config.toml
hidden_size = 256
moe_layers = [0, 1, 2, 3, 4, 5, 6, 7, 8, 9, 10, 11, 12]
router_score = "softmax"
routed_scale = 1.0
balance_loss = 0.0076
balance_bias = false
head_dim = 64
norm_place = "pre"
rope_fraction = 0.25
init_std_up = 0.0312
dataset = "wikipedia_en"
Below are experts of layer 4 (counted from 0) of a mixture-of-experts language model. Rows are named router (the router's row for the expert), gate (a neuron's input weights, with its number), up (a neuron's input weights, with its number), down (a neuron's output weights, with its number) and show model dimensions 128-255. Each number is 200 + 30 x the weight over its row's rms, rounded and kept within 0 to 999.
After each expert's rows: a language model's description of what the expert responds to; "mostly gets" lists some tokens that are sent to it at least half of the time. This comes from a sample of Wikipedia text that the model never trained on.

# expert 18
router,212,221,179,165,208,246,242,202,256,207,242,240,200,227,215,205,191,195,226,203,276,138,178,195,169,219,200,181,147,146,179,177,200,247,222,202,219,172,223,164,208,170,173,173,197,114,183,203,181,189,130,137,187,171,210,230,226,229,227,236,179,245,241,247,165,188,164,189,159,165,193,196,184,221,171,155,227,175,216,189,207,123,187,191,256,195,210,144,207,149,207,172,204,206,183,186,215,183,214,176,196,197,233,170,220,181,195,152,173,233,200,166,193,256,186,181,190,157,164,211,193,175,119,217,242,237,217,242
gate0,204,247,204,189,191,246,194,170,190,156,226,183,215,146,278,220,203,137,224,226,215,250,212,170,210,193,208,197,201,198,215,227,242,243,224,176,193,185,163,188,154,229,178,214,192,196,209,167,199,198,233,170,229,214,200,183,166,193,169,213,169,184,197,181,258,193,179,235,248,238,197,181,205,209,250,136,150,174,177,239,229,181,226,196,206,217,243,170,200,168,183,185,201,174,214,183,187,197,185,250,127,198,218,248,227,184,144,192,206,163,200,209,231,217,156,205,212,201,258,222,236,237,185,114,170,137,196,179
up0,199,240,190,228,205,241,243,161,200,193,231,160,207,197,234,167,222,159,210,228,207,236,251,189,201,240,200,187,175,191,227,176,221,246,227,207,203,147,226,149,131,209,179,204,172,215,190,217,181,237,226,153,189,202,222,205,197,246,196,209,208,213,124,209,261,144,155,198,228,209,185,172,179,199,182,204,162,173,165,227,250,202,194,170,244,213,215,170,228,139,195,206,169,172,209,243,196,192,188,192,178,199,217,219,178,202,140,145,180,149,180,221,199,192,141,162,187,257,192,244,276,242,158,200,205,141,207,160
down0,199,265,218,226,232,161,227,234,200,237,200,177,157,180,167,142,176,145,214,167,183,248,234,197,153,216,202,191,178,171,224,201,182,192,196,228,163,122,208,180,190,247,166,194,236,265,242,188,209,223,222,208,154,217,175,235,164,214,222,212,227,132,171,218,215,243,228,188,194,206,178,215,236,196,197,184,194,227,173,167,249,222,160,231,220,225,228,144,182,184,156,233,228,136,188,159,149,213,162,177,219,199,225,160,210,197,153,229,212,228,206,160,186,237,202,178,228,182,189,158,205,196,112,214,206,187,240,206
Short mid-word fragments following an opening piece, like F-ast, Fr-ut-os, St-art, E-ast-ern, plus coordinate symbols like °N.
mostly gets: "ut", "ast", " round", "eat", " Win", "ep"

# expert 19
router,206,205,196,182,181,195,239,219,224,227,182,241,175,228,198,188,173,220,211,157,219,199,155,204,253,224,181,236,138,199,216,174,162,249,206,221,171,168,260,176,224,188,181,225,234,180,191,185,157,185,183,152,241,174,260,209,160,249,178,171,220,236,186,231,174,163,161,206,229,143,213,205,205,190,173,167,221,237,199,208,171,133,197,148,180,197,241,191,261,229,157,254,212,190,143,169,223,195,192,179,212,185,212,175,237,205,141,173,167,195,225,204,185,210,158,207,212,225,187,201,172,202,185,231,240,230,224,227
gate1,203,184,178,192,251,204,155,204,188,176,222,234,168,218,188,193,200,201,263,195,180,199,232,167,225,186,201,169,162,183,190,196,248,214,237,188,180,165,163,236,204,262,225,231,225,204,186,133,206,220,169,193,268,185,170,224,223,214,175,186,217,173,201,208,182,173,204,215,217,179,218,195,199,121,189,195,181,231,223,184,162,163,226,171,201,223,163,186,239,193,193,182,199,138,223,155,163,211,164,241,188,189,203,210,280,186,244,146,260,234,197,207,183,218,218,236,132,212,182,197,182,216,210,247,226,210,212,166
up1,158,192,200,183,198,237,147,180,207,164,181,182,185,197,233,241,216,163,193,214,181,209,197,241,164,146,222,196,159,187,182,211,160,223,176,197,212,219,167,241,159,223,223,254,208,239,206,217,213,197,215,194,195,232,174,224,194,217,163,197,195,228,193,162,227,201,175,231,228,208,241,191,222,224,222,205,186,198,227,220,221,187,198,221,166,225,269,158,199,261,240,201,170,216,188,242,165,265,157,239,125,227,191,208,167,204,145,162,216,193,216,234,234,157,184,204,204,148,248,167,224,238,162,118,223,252,135,191
down1,223,219,187,220,180,243,151,183,243,180,196,260,227,187,195,214,183,118,156,253,241,180,237,258,187,182,224,175,205,177,273,184,186,216,182,217,200,244,187,239,207,208,200,197,213,154,242,165,169,178,160,193,202,244,184,214,239,190,187,252,205,178,172,225,160,230,210,185,159,172,214,185,239,181,179,188,129,189,228,214,174,221,205,130,179,243,224,227,227,187,183,236,189,196,183,200,215,257,201,198,253,229,148,272,258,212,224,208,226,211,135,202,227,212,203,155,185,185,182,209,202,189,206,221,168,205,186,168
Middle syllables inside Latinate words, especially ul, as in amb-ul-ances, spec-ul-ative, reg-ul-ate, plus some name fragments and he.
mostly gets: "ul", "-s", " read", " spec", " he", " see"

# expert 32
router,246,220,221,228,201,196,191,216,224,226,205,181,233,189,188,198,212,194,201,176,247,151,175,242,201,174,166,204,213,220,223,185,167,197,180,279,118,174,177,199,210,209,224,236,200,202,160,216,151,131,188,219,217,169,172,177,167,222,174,241,175,224,224,219,164,205,198,220,150,252,209,217,174,185,188,155,228,185,261,181,192,156,180,150,205,183,179,184,206,230,195,257,194,220,175,189,243,230,230,195,130,212,231,171,188,182,184,179,185,223,247,175,149,187,228,183,165,159,224,211,157,204,185,206,206,173,242,196
gate1,212,181,155,181,183,203,211,209,179,194,243,204,154,221,195,195,177,230,239,188,198,215,226,193,142,165,171,223,218,208,210,154,212,229,173,223,212,219,204,213,195,153,164,159,191,207,217,151,254,192,163,193,181,188,162,199,214,273,235,167,260,230,193,191,128,263,227,172,162,199,198,214,184,225,147,218,202,200,158,193,202,208,194,233,194,221,248,197,197,206,212,199,213,210,209,170,172,215,215,157,257,222,157,203,199,187,164,156,197,226,220,175,156,274,260,290,184,234,167,210,149,169,262,188,192,157,221,165
up1,197,149,215,271,161,208,180,199,215,202,242,200,150,210,186,187,205,179,208,219,206,221,186,265,164,178,177,232,226,237,257,139,202,229,171,233,146,196,210,179,186,193,225,246,203,211,173,204,224,204,184,219,140,188,175,193,150,277,232,225,254,217,164,231,140,287,205,140,195,176,196,203,189,228,254,227,203,178,164,198,211,246,223,215,302,200,194,175,158,241,184,212,199,178,239,211,171,192,212,150,199,208,205,201,156,161,179,133,191,234,231,185,176,189,249,178,204,198,175,210,213,180,211,176,159,100,206,189
down1,229,236,167,234,195,185,215,238,206,245,178,188,244,234,224,152,235,196,163,212,223,176,179,202,223,216,170,196,208,215,162,247,143,203,201,151,230,152,165,222,233,244,202,205,225,211,192,199,224,158,177,181,207,222,210,172,201,162,219,217,197,198,276,228,196,194,162,248,125,209,196,163,170,190,210,204,144,219,214,145,194,221,204,203,192,145,235,241,192,181,195,231,199,172,157,212,211,173,240,153,179,262,173,180,148,186,220,226,159,232,139,182,228,198,189,137,178,188,183,201,159,202,214,155,208,223,260,193
First word or piece of a proper name after the, of or a comma, such as New, Nev-ada, Penn-y, Old, Holy.
mostly gets: " New", " Mar", " American", " Ed", " John", " Bar"

# expert 36
router,195,211,205,181,152,164,221,205,235,240,147,189,214,251,162,209,130,212,159,174,169,225,170,239,198,219,219,212,143,200,206,171,168,247,199,245,142,165,217,158,242,183,186,222,191,179,180,173,149,151,189,147,214,166,220,218,186,188,217,251,236,227,243,203,186,207,220,237,213,163,190,204,170,196,184,162,225,190,166,182,160,160,166,246,243,220,182,154,245,239,186,229,212,182,157,164,248,154,183,187,156,152,227,165,247,237,194,185,151,205,221,175,191,243,189,240,164,233,158,182,191,165,151,230,212,199,223,188
gate1,173,166,192,159,193,165,215,228,218,199,213,151,203,222,220,210,202,195,151,134,184,218,188,217,175,190,213,167,204,256,147,223,207,248,241,190,214,187,247,228,188,190,140,189,222,199,216,183,185,176,218,178,236,196,239,200,222,203,233,181,208,226,191,177,170,210,168,246,222,251,226,192,192,184,226,217,176,167,226,175,260,179,210,249,223,187,193,225,218,184,238,201,220,178,249,179,166,187,202,238,149,245,126,218,194,213,220,192,189,158,201,259,223,151,169,246,219,204,189,183,207,178,225,172,225,197,178,185
up1,163,219,189,190,145,167,195,209,215,202,258,195,205,185,175,211,188,215,208,132,227,215,197,140,194,184,158,186,169,237,182,208,212,148,165,173,159,186,250,193,135,181,233,175,181,200,248,239,176,189,195,157,136,175,193,164,182,199,223,213,231,188,229,210,196,179,202,209,191,134,173,206,190,195,211,200,176,180,187,138,200,223,213,239,205,179,225,211,227,217,173,145,178,254,232,197,162,202,239,211,142,170,172,181,213,259,235,223,174,247,173,240,159,182,125,254,136,179,241,203,238,180,184,168,169,219,171,193
down1,291,232,188,205,209,163,236,244,172,209,220,182,199,213,197,141,197,174,230,236,148,189,164,222,194,230,165,210,205,189,164,129,171,230,223,195,246,225,162,213,236,243,212,200,209,218,163,250,168,203,215,189,215,223,242,177,140,190,134,190,209,221,240,178,235,194,202,201,180,196,210,166,165,242,220,180,194,181,234,136,204,185,160,219,193,122,211,229,187,167,214,253,236,201,258,193,196,234,190,191,200,199,206,188,137,203,177,245,218,214,217,224,206,240,219,164,186,182,164,167,159,241,210,208,242,175,165,175
Closing pieces that complete a word, like rob-bery, scabb-ard, high-way, Morav-ian, Tit-an-ic, -berg, -burg, -ville.
mostly gets: " church", "berg", "ule", "burg", "air", "alion"

# expert 42
router,220,220,181,189,167,183,248,221,240,209,168,222,238,223,176,139,148,228,230,169,234,172,160,281,254,229,224,213,167,160,224,151,186,241,213,203,212,172,231,220,235,153,213,214,183,199,180,178,137,153,164,163,185,207,253,232,221,204,196,185,216,222,221,245,177,179,180,230,182,177,246,247,145,173,171,166,229,210,184,227,166,205,207,214,261,184,172,148,253,218,175,212,220,165,192,210,230,182,189,194,181,171,225,152,223,204,180,153,153,200,227,171,164,210,191,209,143,202,160,189,170,178,204,223,260,200,230,208
gate0,264,215,204,154,177,196,220,167,233,183,176,206,225,207,186,198,190,188,240,195,218,156,224,175,212,258,200,218,173,188,233,188,206,219,170,213,177,222,208,194,185,197,177,203,173,232,209,168,193,167,256,159,188,171,220,192,239,206,171,215,218,152,218,198,211,174,271,183,188,171,198,257,174,139,196,193,211,202,135,256,195,208,144,224,189,238,204,223,183,213,192,186,155,205,195,205,231,192,250,241,222,150,192,216,197,192,161,173,206,157,147,179,184,197,227,223,160,205,239,197,181,177,242,212,149,205,220,183
up0,259,168,188,174,155,175,165,205,225,186,170,198,246,199,234,189,203,201,174,226,259,213,211,194,231,257,185,225,209,248,187,224,233,185,191,206,225,222,122,183,202,188,206,215,199,225,232,150,205,217,190,190,158,238,199,154,217,254,191,112,205,221,203,140,223,197,190,169,175,213,245,194,158,172,205,220,195,214,190,214,221,246,166,198,221,185,226,197,216,219,221,181,154,166,196,169,254,202,215,198,265,219,262,175,184,259,190,176,210,202,173,205,183,179,184,221,174,204,220,256,188,180,198,192,218,212,242,191
down0,180,188,157,146,158,194,269,201,196,214,222,237,266,215,189,185,187,221,243,178,197,182,168,192,238,174,238,211,271,151,197,178,148,200,179,230,204,203,209,242,180,182,201,232,157,224,205,252,219,187,183,190,177,212,220,191,173,213,261,179,168,186,197,217,183,201,134,173,145,243,213,210,180,178,189,252,206,146,216,175,198,202,162,211,229,211,177,165,220,208,275,224,252,184,215,213,165,184,228,206,183,242,217,221,213,201,189,227,160,219,214,230,163,182,201,200,198,184,208,177,211,225,194,204,211,236,210,154
Capital letters within acronyms and abbreviations, and slashes joining names, like U.S., FDA, IWGP, State/UT, President/Rasmussen.
mostly gets: "/", "″W", ".S", "In", " As", "istan"

# expert 53
router,199,179,141,185,185,206,220,195,240,238,154,226,190,227,148,189,146,261,140,225,193,187,190,230,245,199,242,208,202,148,209,174,149,232,173,215,237,214,240,206,242,218,193,240,220,198,201,199,167,153,157,191,240,206,236,234,158,197,201,171,195,229,227,222,183,169,182,217,208,202,208,175,251,172,166,175,239,225,197,197,196,203,156,217,229,257,234,184,251,165,171,240,182,217,207,197,245,192,230,244,176,184,241,203,240,163,242,130,209,219,205,203,204,199,235,222,165,230,157,205,198,178,223,199,199,206,240,255
gate1,173,194,187,246,234,215,155,218,185,224,212,208,219,198,218,216,200,241,170,223,222,178,250,188,163,171,168,223,174,164,185,189,275,196,178,186,192,143,208,219,238,222,217,174,200,135,163,174,185,231,200,202,233,244,197,202,230,212,173,170,219,200,228,239,166,198,201,190,193,215,246,160,173,248,236,219,182,232,260,165,256,163,247,222,212,213,180,162,218,234,152,219,219,195,191,209,179,212,248,220,182,229,174,203,229,200,167,178,262,213,180,230,195,216,131,209,140,211,198,191,200,231,166,133,210,199,151,203
up1,217,226,161,192,213,177,180,193,217,186,242,210,206,163,190,174,194,196,242,157,146,186,193,208,226,219,195,201,162,212,200,156,213,236,146,250,218,186,170,254,150,187,192,180,208,181,204,202,215,177,212,207,143,170,235,209,169,188,215,231,166,147,237,155,278,191,198,213,188,196,185,264,204,187,214,224,191,172,170,219,168,188,152,199,214,189,215,226,260,149,234,188,202,238,197,175,202,184,192,153,181,210,208,169,191,222,197,260,151,179,193,193,197,237,244,154,220,210,240,187,171,192,219,178,158,205,187,262
down1,194,244,217,218,232,206,203,185,165,190,172,196,220,196,163,247,192,191,194,183,168,209,221,152,201,228,188,176,169,185,182,183,177,210,203,223,197,168,201,193,215,169,192,141,229,237,186,172,262,153,241,203,179,135,155,201,211,179,200,197,213,206,182,173,182,201,219,232,210,210,149,226,173,218,244,202,199,212,160,214,178,158,135,180,182,207,208,251,216,248,193,239,196,161,187,229,140,238,196,174,164,204,204,186,234,191,177,222,182,134,238,156,208,227,240,188,240,188,236,226,198,240,253,183,211,234,208,195
Nouns after "the" naming directions, places or institutions, e.g. the south, west coast, University, County, Mexico City, League.
mostly gets: " University", " County", " round", " state", " United", " City"

# expert 4
router,234,242,173,177,201,213,198,221,204,230,188,201,257,208,175,144,147,168,173,180,210,162,205,232,218,193,180,204,248,218,200,196,139,218,181,224,161,171,213,188,240,175,199,226,172,162,155,167,158,138,155,165,241,146,201,178,180,232,221,231,188,213,251,196,177,181,192,233,138,195,187,207,118,210,211,172,205,176,253,197,157,161,202,164,242,178,224,197,215,180,227,256,196,184,220,164,236,198,223,157,173,207,223,177,250,192,232,181,146,199,244,173,160,206,152,153,162,155,187,174,163,212,164,193,221,213,226,187
gate0,210,194,226,198,237,196,177,208,157,185,205,193,194,173,251,218,212,145,155,148,168,147,229,192,189,140,182,170,223,217,173,224,196,230,206,176,198,256,202,248,183,200,227,193,183,136,177,196,248,174,205,206,218,239,165,181,139,165,242,220,231,143,180,152,221,188,241,162,224,234,201,170,170,217,233,248,196,206,255,171,207,204,223,187,202,256,162,219,200,257,187,249,231,257,163,198,202,246,184,192,184,252,174,211,156,246,231,191,210,172,195,231,208,261,189,198,224,223,214,224,205,214,218,162,245,212,200,171
up0,174,193,181,211,268,207,199,205,170,175,226,196,268,189,230,233,182,151,180,120,180,159,195,271,204,129,173,178,239,255,207,210,176,253,211,212,185,245,217,245,241,177,244,215,194,154,164,214,211,151,157,173,169,232,167,228,119,177,215,204,247,197,167,200,253,228,187,223,238,210,201,165,176,222,205,207,206,186,249,166,200,210,235,193,213,212,170,178,213,253,197,281,248,255,198,197,236,230,188,236,198,220,178,194,167,208,200,193,167,207,211,239,195,213,209,190,202,200,211,234,213,240,131,214,196,207,208,194
down0,187,258,234,227,232,257,165,217,188,183,231,180,218,169,218,169,217,232,251,236,215,193,154,199,220,200,205,262,135,231,194,190,211,194,159,178,176,200,198,200,143,233,232,207,217,237,243,174,184,162,292,184,181,188,216,171,168,189,149,149,226,208,187,172,235,155,229,210,216,216,247,175,221,171,205,196,208,198,170,152,181,215,205,266,206,188,169,115,219,205,245,182,206,183,264,223,198,204,211,214,140,193,178,224,219,164,192,177,153,186,205,174,218,179,206,146,202,240,261,171,217,187,212,260,243,217,178,163
First pieces of capitalized words inside proper names of institutions, places and titles, such as Industrial Park, Athletics, Hall of Fame, Project.
mostly gets: " St", " I", " Pro", " Car", " Mag", " Pat"

# expert 43
router,224,200,130,178,182,185,233,171,179,245,175,215,288,249,222,195,218,258,122,215,216,217,209,223,262,207,210,193,232,125,203,182,176,189,164,229,157,144,212,224,183,195,184,232,169,173,144,160,176,181,182,212,189,201,206,225,158,191,173,203,256,203,238,212,230,200,223,194,228,185,240,176,235,189,183,161,205,233,250,201,169,126,188,243,259,188,219,185,251,205,181,138,203,207,226,213,186,188,214,200,202,171,207,271,221,159,215,195,207,186,258,195,208,148,199,214,164,211,207,213,197,176,242,202,199,153,201,185
gate1,166,205,181,215,205,212,197,240,234,209,248,199,224,235,174,195,222,228,208,263,204,163,159,243,202,223,132,151,198,214,209,217,196,171,220,222,190,170,253,173,230,178,183,172,194,230,185,223,234,239,193,215,206,223,173,245,188,197,195,194,229,205,192,224,217,186,187,234,181,231,204,188,198,229,215,134,168,250,257,162,227,209,212,130,214,167,202,192,198,208,191,164,208,213,225,196,157,189,149,234,155,220,249,194,251,174,230,181,212,192,213,192,213,214,208,204,148,218,180,190,248,203,201,235,216,211,209,211
up1,201,194,209,189,211,176,197,159,179,199,212,180,214,237,143,107,193,199,217,256,239,219,206,205,222,208,156,222,192,240,203,194,202,171,225,142,209,208,189,161,187,142,157,180,191,228,205,190,221,265,183,216,187,216,227,230,250,180,243,215,236,232,137,202,188,258,224,208,164,201,196,181,147,207,246,170,192,215,199,175,226,206,261,184,245,201,218,215,182,197,212,173,200,177,206,225,169,200,129,184,221,161,252,192,216,176,211,251,227,196,229,229,177,172,159,193,203,206,240,224,240,192,198,225,229,164,217,205
down1,218,232,181,210,252,185,208,197,255,172,144,155,203,193,202,204,214,235,172,219,151,187,161,221,209,214,169,207,141,203,216,187,215,216,204,222,169,193,179,258,169,220,219,239,181,158,201,171,186,201,165,192,172,213,177,176,186,197,212,167,187,232,215,213,228,171,210,194,165,196,218,207,272,214,220,197,181,198,201,170,199,182,208,207,226,168,152,175,224,143,219,224,163,191,232,168,251,243,182,187,126,189,245,202,203,182,183,159,235,201,218,191,153,222,179,185,232,168,205,210,132,161,206,189,227,225,190,167
Common nouns for institutions, places and roles after the or a, such as government, school, town, career, business.
mostly gets: " state", " school", " town", " government", " city", " public"

# expert 27
router,166,242,158,228,196,195,221,169,206,208,202,269,164,242,166,174,164,185,188,244,234,187,219,190,215,211,144,242,158,241,153,211,166,229,168,185,209,156,199,175,255,236,188,236,174,212,135,222,203,220,144,152,221,182,179,236,212,189,187,219,233,244,164,236,153,223,165,238,215,186,202,188,260,211,165,173,231,189,189,192,214,159,236,177,237,186,201,117,181,239,194,147,197,150,208,178,259,165,153,228,203,207,224,209,212,207,209,169,166,171,197,157,223,234,158,178,187,175,167,200,175,220,169,181,201,136,195,252
gate0,190,206,252,266,188,217,148,157,180,174,226,187,161,212,212,227,199,218,210,202,193,200,183,188,189,232,243,201,174,186,211,211,237,203,277,203,183,204,184,179,218,168,211,192,261,183,145,198,231,201,204,224,193,207,136,182,219,163,199,191,228,210,183,157,195,200,216,239,232,221,179,212,216,187,204,164,213,164,168,221,191,201,178,222,179,194,203,223,149,240,179,200,191,146,195,213,181,260,160,215,243,203,187,195,242,202,219,206,217,236,180,203,122,211,251,194,204,196,268,233,196,208,225,217,207,178,198,211
up0,216,201,199,133,206,192,271,222,195,242,187,209,256,170,186,192,222,207,214,230,214,228,194,175,210,184,169,197,210,256,192,191,175,184,178,196,205,195,213,247,194,224,212,214,176,221,222,198,201,208,225,160,221,203,273,261,195,211,176,221,196,201,175,263,245,185,239,210,162,183,199,197,155,223,225,207,180,265,243,136,163,179,199,165,201,202,172,191,217,183,212,194,151,235,211,215,235,207,239,175,156,167,209,206,173,198,128,209,205,160,218,217,269,160,188,184,212,208,150,209,190,186,198,196,178,272,185,173
down0,167,206,195,180,220,186,118,164,202,191,170,164,170,226,273,239,188,203,235,196,165,223,170,197,206,201,151,237,184,185,214,207,187,185,173,234,204,212,225,216,208,163,182,186,227,247,248,215,138,205,215,209,204,253,199,208,222,175,238,174,183,141,282,200,194,232,167,209,236,161,209,204,237,157,203,242,227,228,214,193,197,151,223,210,279,201,209,198,189,200,194,185,293,235,195,159,168,177,145,197,213,173,189,265,213,191,195,168,219,221,214,220,178,215,193,199,211,201,221,236,181,198,199,250,190,197,210,243
Second pieces of capitalized words at sentence or heading starts, such as R-ather, R-et-urn, H-ier-onymus, plus sentence-initial We, But, See.
mostly gets: " We", "See", " Hel", "nt", " Full", " But"

# expert 1
router,200,172,180,261,241,183,193,180,186,183,161,148,208,193,204,224,211,159,146,191,194,171,206,225,249,201,228,239,191,196,166,226,174,185,181,220,183,231,163,208,195,219,164,201,165,163,229,182,215,191,229,267,211,200,167,177,200,223,210,227,239,188,166,179,214,194,207,176,212,197,267,219,191,226,199,205,218,229,240,227,167,194,244,157,215,247,240,237,206,227,192,172,197,179,168,222,234,184,198,187,228,286,159,207,203,211,224,196,132,167,154,228,209,193,165,183,228,206,207,221,162,198,171,159,193,167,227,183
gate0,147,156,248,170,177,241,155,191,250,165,210,245,214,152,198,163,232,264,220,209,227,215,255,180,243,224,199,185,170,242,204,254,152,199,224,173,235,225,148,230,233,169,211,213,274,204,217,194,220,146,174,199,208,202,195,122,165,201,220,162,201,217,221,165,200,206,177,146,175,213,197,216,158,199,182,235,188,218,217,185,227,171,222,178,209,223,253,155,153,174,207,184,194,219,182,196,213,234,216,219,171,250,217,222,154,219,180,210,189,192,153,200,197,168,215,165,254,129,185,199,167,231,214,205,208,161,241,249
up0,235,223,142,189,215,168,226,220,174,200,234,150,204,258,181,227,174,135,253,223,147,223,172,212,145,155,206,198,247,180,189,162,246,152,182,194,152,178,231,198,170,204,167,194,127,222,180,232,199,241,219,200,173,206,175,238,243,178,159,232,211,143,202,198,189,213,240,260,223,250,208,171,224,235,200,216,219,221,172,187,218,219,179,203,153,174,197,210,221,217,179,288,219,144,239,205,216,206,177,227,202,146,233,191,220,179,195,158,251,204,214,221,157,206,239,216,178,253,244,219,245,153,184,191,186,249,193,132
down0,243,207,188,210,248,187,203,242,161,228,163,219,194,201,218,210,245,159,185,196,188,206,183,254,137,228,228,196,159,161,175,206,229,213,265,163,182,235,173,168,189,251,220,181,255,197,218,224,185,278,215,204,191,204,222,209,214,196,238,188,235,153,189,231,195,190,209,230,260,228,172,179,185,153,210,242,196,173,222,189,224,224,239,191,181,213,177,194,190,214,184,213,174,196,201,215,161,218,165,233,192,184,255,130,226,184,189,220,206,177,203,250,179,212,215,228,204,234,212,212,206,152,227,200,184,221,202,228
Opening pieces of split multi-piece words, usually after the or a, awaiting a suffix, such as emerg(ence), represent(ation), form, ag.
mostly gets: " ab", " ag", " form", " reg", " ass", " prov"

# expert 41
router,248,204,153,172,206,194,228,194,213,200,208,236,236,232,220,165,187,244,211,177,226,214,203,232,227,226,175,184,181,152,232,163,163,240,196,203,223,136,204,173,224,210,182,234,190,175,187,182,196,186,161,200,215,217,207,203,226,240,249,260,168,217,240,229,168,204,186,224,174,212,145,193,170,221,166,231,224,220,196,288,200,182,199,185,206,152,237,145,186,201,217,230,199,152,249,197,185,195,233,220,204,198,264,178,197,110,212,186,199,188,236,190,220,199,209,155,153,174,156,181,139,192,153,140,225,165,218,224
gate1,137,174,176,197,244,169,190,204,214,230,221,171,205,160,153,232,225,252,249,209,181,175,241,219,127,194,167,234,184,218,218,205,237,225,222,157,191,184,171,205,235,180,137,152,206,155,166,193,163,176,206,163,203,196,194,239,215,210,116,229,230,229,278,171,146,194,143,240,190,231,204,215,196,216,250,215,157,202,191,254,164,167,232,206,239,220,237,208,242,204,213,232,172,172,205,239,242,200,223,256,178,200,216,217,172,173,178,248,181,241,182,181,217,202,210,196,214,170,219,159,177,180,192,166,166,165,134,194
up1,201,231,234,212,192,188,233,146,193,165,156,188,180,208,220,186,174,145,211,197,261,220,176,188,221,188,199,152,181,170,178,178,165,181,163,258,143,219,178,191,214,196,245,186,214,175,169,164,251,199,160,195,237,208,186,116,146,154,230,151,203,162,209,185,210,239,236,194,218,210,176,156,155,202,136,170,250,193,230,166,204,223,129,182,150,221,136,180,169,218,212,211,211,217,197,164,186,211,220,212,210,232,220,228,240,219,252,205,211,196,156,182,157,169,222,222,221,238,147,255,250,169,171,222,221,189,184,214
down1,160,193,170,229,195,161,135,176,267,170,169,237,217,196,213,192,235,243,174,172,167,240,281,191,158,202,230,204,202,235,195,196,174,224,228,184,207,148,180,225,122,216,170,233,265,184,206,193,219,218,211,216,214,230,188,209,185,231,245,243,177,237,244,199,165,214,205,146,149,278,178,241,201,204,203,197,191,197,191,224,216,178,218,218,227,163,205,204,189,212,185,194,189,200,208,207,203,257,195,174,187,180,209,245,208,189,258,211,238,159,186,152,193,165,228,271,238,185,236,215,184,189,154,168,227,142,181,198
Month names in dates, War, and tokens inside data-table cells like the · column in asteroid lists, Score, Detachment.
mostly gets: " January", " April", " March", " October", " August", " July"

# expert 12
router,217,201,197,152,168,187,218,238,213,233,182,237,195,215,185,223,154,206,231,168,225,196,156,214,184,234,219,161,170,260,245,166,201,191,191,256,261,180,267,180,233,177,195,232,238,178,169,193,185,163,163,154,237,190,231,229,177,217,180,190,211,247,196,227,176,216,195,229,189,170,170,220,167,144,203,190,233,208,186,187,148,159,194,160,244,211,160,152,228,208,161,230,220,207,160,203,229,179,223,169,222,179,233,192,225,230,175,158,182,210,220,162,144,209,192,211,184,198,181,196,187,186,195,238,233,234,257,210
gate1,206,219,171,231,198,216,217,191,244,174,259,178,221,124,259,199,252,175,186,219,165,197,168,208,189,190,143,183,160,176,250,241,223,156,220,197,192,199,166,216,214,241,162,194,213,140,225,218,258,202,193,222,193,170,170,168,192,187,208,193,204,185,213,146,219,191,224,184,229,228,164,223,214,193,253,196,244,258,173,216,188,191,191,207,226,215,209,232,188,149,152,222,168,190,184,190,207,193,208,227,199,179,250,279,206,194,202,195,207,161,204,216,192,203,154,217,218,145,232,195,222,229,191,199,155,177,223,154
up1,276,186,273,145,219,173,184,195,178,151,192,198,183,199,197,245,146,198,209,243,208,240,205,199,193,188,233,264,251,194,166,209,179,217,161,223,174,227,196,193,174,171,212,218,142,247,146,218,199,205,218,156,151,217,175,176,193,188,194,218,153,205,163,187,181,231,187,150,195,235,207,141,213,252,162,276,192,134,223,138,242,187,198,128,176,235,213,196,206,225,186,177,217,196,193,252,181,165,192,211,234,210,196,210,247,207,221,194,244,219,202,180,181,163,215,176,157,141,154,233,181,217,226,214,237,213,151,177
down1,257,212,168,196,238,215,214,214,236,219,190,174,228,218,161,203,189,197,177,171,181,165,190,190,204,162,189,219,196,190,203,204,174,218,128,220,176,196,177,183,203,208,225,185,202,204,235,162,201,200,185,192,236,211,216,177,197,164,246,210,170,199,205,217,187,167,154,224,209,188,199,176,160,176,160,241,243,229,188,190,230,260,203,192,207,250,258,236,192,260,183,223,217,217,270,229,216,170,185,181,166,188,185,193,257,190,203,223,165,311,176,164,246,207,207,225,237,205,195,159,237,200,183,193,217,198,171,201
Mid-word pieces and hyphens inside foreign names and compounds, often Slavic, Thai or Estonian, like -, k, ski, ov.
mostly gets: "k", "-B", "-A", "-R", "-P", "ski"